{"n_layer": 8, "d_model": 768, "n_experts": 80, "experts_per_token": 4, "d_expert": 224, "d_shared_expert": 0, "activation": "gelu", "moe_layers": [1, 3, 5, 7], "router_score": "sigmoid", "normalize_top_k": true, "routed_scale": 2.5, "balance_loss": 0.000158, "balance_bias": true, "router_logit_norm": 1.0, "router_bias": true, "n_groups": 8, "groups_per_token": 4, "init_std_router": 0.0244, "lr_router": 0.00103, "vocab_size": 10839, "norm": "rmsnorm", "norm_eps": 1e-05, "tie_embeddings": true, "optimizer": "muon", "lr": 0.0176, "beta1": 0.93, "grad_clip": 2.0, "batch_tokens": [65536, 131072], "seq_len": 1024, "train_tokens": 1042000000, "steps": 11258, "dataset": "wikipedia_en"}
Below are experts of layer 5 (counted from 0) of a mixture-of-experts language model. Rows are named router (the router's row for the expert), down (a neuron's output weights, with its number) and show model dimensions 576-671. Each number is 500 + 25 x the weight over its row's rms, rounded and kept within 0 to 999. Numbers have three digits each.
After each expert's rows: a language model's description of what the expert responds to. This comes from a sample of Wikipedia text that the model never trained on.

# expert 32
router:461498486514437467489505450449505536509513501490478495529541464530472518499430542484492531501477488504475467489490483473542494514519507486493493549503468515521495514474474493475530510498478467475511530491478505547513496528523513519499491509504473512518477495535458515522519514480548460453
down0:529477476537488497514514524459519498506482498529488479508509540511520505506486502483457513472542492533473442507485509455510497512511510505469511542521513496506500499475468459507470494469490434505515503514503525489507501496487507449555469502531497501505459476512529493455505503481501474534
down1:486532500521508492520503514498520459481478480483475449470515532475480483470507502550481468499470479542510525474523479495526553519517515519529512520450502479510517486531514497495493499481507531504495549535512515536507480440482487508461513543450487553511514476484534531502528506484516515479
Transport and place-name words such as Line, station, Road, Street, railway, tram, especially in railway-station articles.

# expert 41
router:493486507563502520505487491495529458470471470532486527496482475519509484496500511491493514511506491477505513498478540479501536444536533535508524502497502468493512477503445513490486531495504514515521506520515481527474568518477503498521498518500510557488496465488547500529500514496511516479
down0:480543518487529490482527508501469463482490518518462486512484541468495491510531520489531517476500517499474511455532477501466507462520509480452488528504541480492447465534481527531493497506471500521510541445518526466518568464487476496471506546523518530534533511529479476509477484493544459503
down1:494470454476518542542493468468491518483456484482502502502482531476516475518535504484529498479491456524513484504546507501536480504486524541498481478488507495518468500482527516511528508497459513489446554520483474494491465513489479537532512515508489502541475503483498494511489487482485455483
Decimal digits in map coordinates, No in registration numbers, Latin endings like -us, -idae, plus function words like from, without.

# expert 63
router:471448447498467484480497469492493547478516534467451525544480506511496527517467546542484508478499504480525486535501471546514498545503505463508460518527466550479476535466513499514509500506494522499509508501492496550527509544517501544489501503473483474514488508508517494500538522530505466497
down0:497477498453487503500492481504511480491509514540552530490513432524470450503501520487498485468477504495480513516511490513485501548504506520505523527505499492527499466469520515482464478535492508498508505491502486494462543503537474470493509498492538438488490485485468491509493500521497524514
down1:526551479531528509506478471524513478499515530519489490526524524485512480557475487470420488500488493498472524511469448466507510526477468477498455473496500493521490543475480519503496467467523483501529477455440486504517483470493473470485487458537519522524518521521505495532498466523510506491
Currency signs and amounts ($, £, million, digits inside figures) and the word United in United States, D.C. United.

# expert 26
router:490473447498534494520541479455483503479518494510484463497463522528496535537456512489480508491473513462516487511482467532456440480521485482530467517534491502492498469496477484510517482481505474478509509488481474457493539494509527501485520500518490554493518507500443507481613513511531503528
down0:509469501475514498490468499495472506517459476517504497497514493496494500499500503487477493487484489511509507481471470475481542476504520519500542502478515501502476504516430501497530503446491522483494536472540508561512498545489497475559454480530500541495468498503473494543497548509481519479
down1:480511549519497518514497468511560524492490471475481488471529471536499531512529456515486511499508485523503463482503535472505538480520487503479484525486492523497499535526478487500477514452542536538489496514489507486521510507488522540478516490502502541511544484500499515526497516507503525507
He, she, was, and the final piece of a surname starting a biography sentence, e.g. Matong-o, Clark-e, Irvine was.

# expert 10
router:454523442492469506476509460486469476453498492537511519518478493537516537514520558467528493512472474504503488498500485519540485509446468500491535503524507488539476507507518486579445529517556480473475490447557504512497513536491490454489501502535513561537491492483519497538506510478488474512
down0:483504488528492523525531482451530505521526476489490493497542554494480519498488492456511507502500496484494481462465530481500503492514514468488494527484494485466527509492503458474482526540458491511538512479505482499468478521452514500504475514529520506481550465519480469532507488508499510560
down1:513559491519460523479488476455503492531469483492497510514480501501473515487488480482499489493520527508535497522513427457511482541492545514499497531550517486567459486526513472489459529497509517499514535496489512513509522524512507536462528517474497463491498499505471527495495493500490532513
Unit tokens after numbers, such as km, ft, mi, sq, %, °N, meters, plus sentence-opening He, The, the and was.

# expert 17
router:490479507483536452518539515488513542537497488515547519510488541477487528533502492494536497525505490463474466477455465490520455544436469487516464503489510491515498489466495497515501502509468505529512527507523519452528479484523515484489530418446501497511516492460493519485516494503495492517
down0:490486480540477469518477498467478505454499536526498469525500489552498486493482504498521511493492467496467520489526504516415517477500527514477488477498526536473520477518511482537505514492482441520482490461475446526479482495494547481534508545516528508453489489498484476500483505464474509459
down1:486501503488499498476556534497485508512509504502499483517520498504519479487511500503463497533537489458500515480513542531469531521516557474508510556531523496501499481519498491488523463517499488564474515490497456504451466453489455535461503536501467490496485524525540457476497482506483508503
Subordinators and demonstratives opening clauses, such as where, when, which, this, plus single capital-letter word starts like T, C, V.

# expert 21
router:545461479496475469503494464482486496525459523540453505544512501499470505525522509499521505498514509499500469491519519489501477502544458492493495536500519494469506466534495511540513436498525495473537570524546497488503486473464504483514536496502471485514499497443492476560479504501503521533
down0:518537514525498465563434523473481477501517486500501532576428487517496511465536487501507511489495518486529488496484500488505467529554573481513488544517492487471482469510484501517451485495481509517448526518500497516519488478527512476504535488517527526505518514496515515519488485507519503494
down1:520488484549476479495516527505475506518416462483544536528511488497509532492490466463482469484484519487486510518476459494507474511496500478499477517525506520491479508497491470506509489500481540512488514476508518475522507517441476518486452505487454464506484506510482507468523520483464521491
The bare space before a number in infoboxes and tables (Height: 1.87, age 37); also nouns like money, funds, school, Foundation, Commission.

# expert 35
router:528517494510451440536515519511492518545465532539457506543541442555474506524548468527476507493462533457511490545507504539466508561500468552509465447531492465525489468522509487529522465474490526485515526503527493479512514518490551477485516506453506476512528471491473479490482538476517499492
down0:483496518426479445507431499479466493496473501469471491476492551510464498481498525514503506484517487491500479477520477512501480550474518507533529470433485505514493520484560477483529481478524514481502529468535512492555491512527530527529487461506484500507494469497541440539499496536489475475
down1:464506495491503503474509455445470569473485505504500489515460540538533480511520470514533506458505494522510471516475476499470482514467517478509483499503480485477527517505495509483479541536509482497475485497503479512504528478515481456488468500488493463467508479491493532469517471534508489488
The preposition at in time and place phrases, such as at the end, plus first pieces of names after the, like South, Tan.

# expert 5
router:527473481496491493543489499496510493511518512486506492508487494487500490493496476532516521537524532464496498546458545505478548535514498477464513503497521477492514514492495479468454510487460520530532515486486463482489512513446465523500551459493515511471502544470524496529483532514499484534
down0:511478481495526539508504517476494494489498507462491511505493516542452486518499482510513527504487497466495451566514499479532504537529511504486487497521530481548493480504477508502478529475548551496507523504521461547535520486484475541528533485527501521463501531452492502500442479493489465530
down1:491488530481488463494486507527507532550506488484521508446485519501479495537508528506475516502509499521481490519508490517488531481510512450514485500513484505452521513564453487552500521516502491509548468524490520502482460495495519505496484467533535469498504481511502485504509523483475510474
Determiners and quantifiers opening a noun phrase, often after prepositions, such as the, a, several, various, new, these.

# expert 47
router:469510457506477466542495494449508513420497489475506474540533452519486537515464488484485487488479532508466497514478492515492493521487535481493508491530490520538551527468495465518492506495511482485516496493493476527476457555470526484496528477493500511491482538569560492550510512496544485450
down0:455509518448508529475511486501500486476486495448491494484513504517465519555483454517488497475471490518557453531512476528491463498496498504504527505477499486517493493493511481510465476509494488494479508522508542484475471513473492494509455472460504525523475513484525509489492523507481506515
down1:463496473494523488546507496498482573523516540437499513507471482502496461488511496475552559517501472512539464503500509462483530484466533517483522462510505499503536518478484489501465499473494457452511502502462508531503471438502487520515510538480502544503486478524498483505490497462502465502
First pieces of Latin names in classification boxes after Kingdom:, Order:, Clade:, such as P, S, Sper; also P, Paul, ISBN.

# expert 53
router:522522513475505459491493496519522492530464531520510494451524527487518487518491477524529541474506490519463499482472512435512536509481524501509515528531518472506504479496484482468489499485495514493495455547475490518530485509523503485523512460494525510533478521498508461509491500463532472481
down0:482527507507492483557481472505491533514434473522505512550565540486484505488526484479509501491538567499470510522464476513532502495511510491519497457519442469505499549498484455486521508505501514447498471501490505565494510483516476524497491503511473485501518498494466459535455469428502484550
down1:500549496487540455478476507486497484542493514492487504497473523470533474517500528502564498500484497468485457505525545515486472503517534481524508491497525483458460470494528484545532480503519533500540481505529554525471485503510487520442516488470487526504494516499494520501461458496513512442
Auxiliaries and frequency adverbs like was, been, often, usually, still, plus endings of first names in cast and player lists.

# expert 48
router:503470514535481508492486466483510556498521519457508515537504473491507508522492531494504503491482518473483487520463514507493479493520478507502465512507493520525474516454495490524525516499523539483520502501490496534531542528497484527520508498474499466522505483489472474489523522518532501496
down0:509476506489489468489512514513528509499519483487464505533467520517481525476501475490481475493552500531483501475515481520473498529531492503508519476529472515524436503457528487489498516482480529508489495544507492526515491504523483463524571482466524458497492501497483501537512495502502516557
down1:478483504532490509471515518490488512460535510509483494479445526492476546510484517515468508507495501488520466459532473532539494535485453510509503566546492498493492500474481465495498529497473506488464517485499527490497523505479520520519504526481525501507466493499527516496546518474515519515
Middle or initial fragments of rarer words and names, like indic(ates), H-in-chinbrook, dec-ip-herment, pot(omania), plus odd byte tokens.

# expert 36
router:503500549513510537479455537483457542490481485487515461480573503474470476469452525461523495520490504486503482499505497511512524498490482489445475527507535510551473547480481510512489517498519503503454459459494477528525500507499530506507465561495486497525495483504497500483457476505503499534
down0:501526484521540485505499484489501448481516457503515513516493469480474477493511496480507530510469498481480466517508506483509537489465450475532450510481548498492482474437540522507495482466479507520514499522503473520499476480469506570496493519507505480499509557537521483518522533486520438460
down1:524514510448536509464525493514517517497479531493489472498497493460482532515482504499469505520478504521531518477508509581495511523508512512472445506485518519484528484482487512470532513529471548488499498511527498507522471492514492517479485520482546481508527495490518490467508511484486486497
The conjunction "as" and auxiliaries has, had, have, plus short mid-word pieces like ad, ar in foreign names.

# expert 4
router:487534495560469462518476467477514486467510537531497524540550562477525453496479516488507521518472508485553470506501490483512490492485519474515499499501470518535542547481535476490488489513490494476506499522460462519539486504536503512506529501479509498483496510484507508479471486487508461474
down0:507487525518516486505516479482501515470492523495462456489496498492496494525522509485439475514506480472477503483496509486471464446463513482496491579491510517524507465474479484509469484485514504478510479518466512570523474485470478497530503522505462483468508522527528530498492455507530483490
down1:492519489476495482485442467518526486511462444453495485477468515488481493453519496478497483480532492467478496464457488482497492491510514441496533459534505503516489514519476495463535444487485511474487487509542497482529495500533477529496514487485469515497529504510497505516522491486521475503
First pieces of words split after the letter d/D or th/Th, as in Daly, Dimitrov, dances, Thailand, plus table cells and digits.

# expert 54
router:529485506497473450521498522480503502513473508470551483440535479461458531545535491505504499511475499475486508534518494489526486537554487538490475480539504514482494511488458500532488496498501479552500494506489483474500550525493507502498502487493504466482504426478488528528500487527496487519
down0:548542467511514473515500511529525502482496533538526482542509505486509469488494484498481536489491526484488517522513480524498493486495527571499515517491502481484469472494534424460519496490489534495491461475471524517459544500481496509560507479499492508481463495503475493485453530466471508495
down1:505504502502518501472531432520525494524466460490517485509481494507499498523495464461525533512510523513465471512479503525488536531542504506496513580496508542490502510532476506500499461512538491471463505493520522526500522525480521503524594504471517494518505528505501494533470468490506498551
Commas ending clauses before which, but, he, and lowercase word-start pieces such as g, st, dec, or(igins), spe(aks).

# expert 15
router:490468535442476501493516505470500536515515492468499539520522505537535513481515470509513496540475432508454503492495471476491502467546497482527494475520521483509495507516481476488491527493532519496500481501515499461554521505511507565531505498562519515535493431515482506476523519467520497471
down0:445503473475483484508514502540487506508484531466547498548513474527495504507531477531505534523511502534510555537490488479559526483464446521482487528473484504511522476532469512501517541502518525496555529513501496458511516508522489471492496483480460496498544503542498492524460487547496488469
down1:500516468482507504515507545522527492458513504528472463534494506496511502494488503530495482502476516516519464515513486552474550475526467515507517467496488496474474541514503477485493508525460500546526478533504523512464541515472443537503548499489452490503494502517549499482489547475512493476
Time-span nouns like years, months, times, season; also capitalized first pieces of names and words, such as Mon(aco), Le, Con.

# expert 11
router:492507494478489495460509466482541491496520538499456511522463507479517508484513544498505521504497520491484464474507451465499504521520501475555529477514514504524494511520476512528492519520486526472490510488509510491524508497490484527515504517488468479514518518468458498504483520523500489435
down0:525515473491477490555506504517522468518514496532519492537530534492475548485507496538473479470513474496491515526487504467466489493508508485507504488462527481506489528483514478514483476488533481487517517522493471479477470479518478451523489543530518513449547489507501492528515498513488503511
down1:465499484508524472531519508524477506488495519516494480533521526441509488477473482490513504548503501501518476499517496519538513492544530530519476505509480504482446483526436513526532507499491529480519490452565478500532495497461546497483455546489463533478510491481497491505475528470481488518
En dashes in scores and season ranges like 4–0 or 2010–11, and compass words starting names such as North, South, West.

# expert 62
router:490514552545478560538500531552471508509515531486517476480489504535520497510507431489499499518492501448513515512479521461482482495478483487468492508480496513511497502499477527514501476508433499500504485492457482465490498477494492477513520521534446539492487471500486486501448498427496524534
down0:528510509521482486507478485481461518534511525533498500506472517457498518517516470513461490463495483509456446525543478499510485528508469489522457484481548490488523514512518496498520502462481539481477461471450549492505475521519530488517550554515507520510450486509499512461505490495505502551
down1:486505527514492515507475484465473499502475466509519492505504449529502490499481490528520516491538497513512532495520498538521489515493509503509529513466510462532534531512461528519477505500503514511505520508528445516494490498500508527474522485483518560513498474513525482451506470466482481482
The word per in rates (per game, per day), forms of take/took/taken, commas, in, and pipes in sports medal tables.

# expert 19
router:575456519467506493532531506455465518511487490544470485515533526534508526474505484518497521536499535479476482544498520554492511511545477501490509492483521518508473480468488506538469525459454510494510534486489468515522468465501518481485515516486494504527537486472487492456467497533499534492
down0:485485498505507495490484497476510522507503514537447497478510514489491475486510517487478486477500525526502505524451494540524511469508466440514489508518496476533548558491517524529512463496479507552507495508527462495474500519558496484475468491526525501455503521499492498495505534496473505520
down1:497536543517511529528510501494495482485467500512495467488475513503525519559490503483463544546517510484471476463492509477499506465502497465508478519527498495576481535470495503495506509508505518519499534530505488561517497482521494468490505412496505479511509539504487520512506553468492521534
Two- and three-digit numbers in scores, vote tables, measurements and coordinates, e.g. 109–85, 1.85 m, 210 wounded.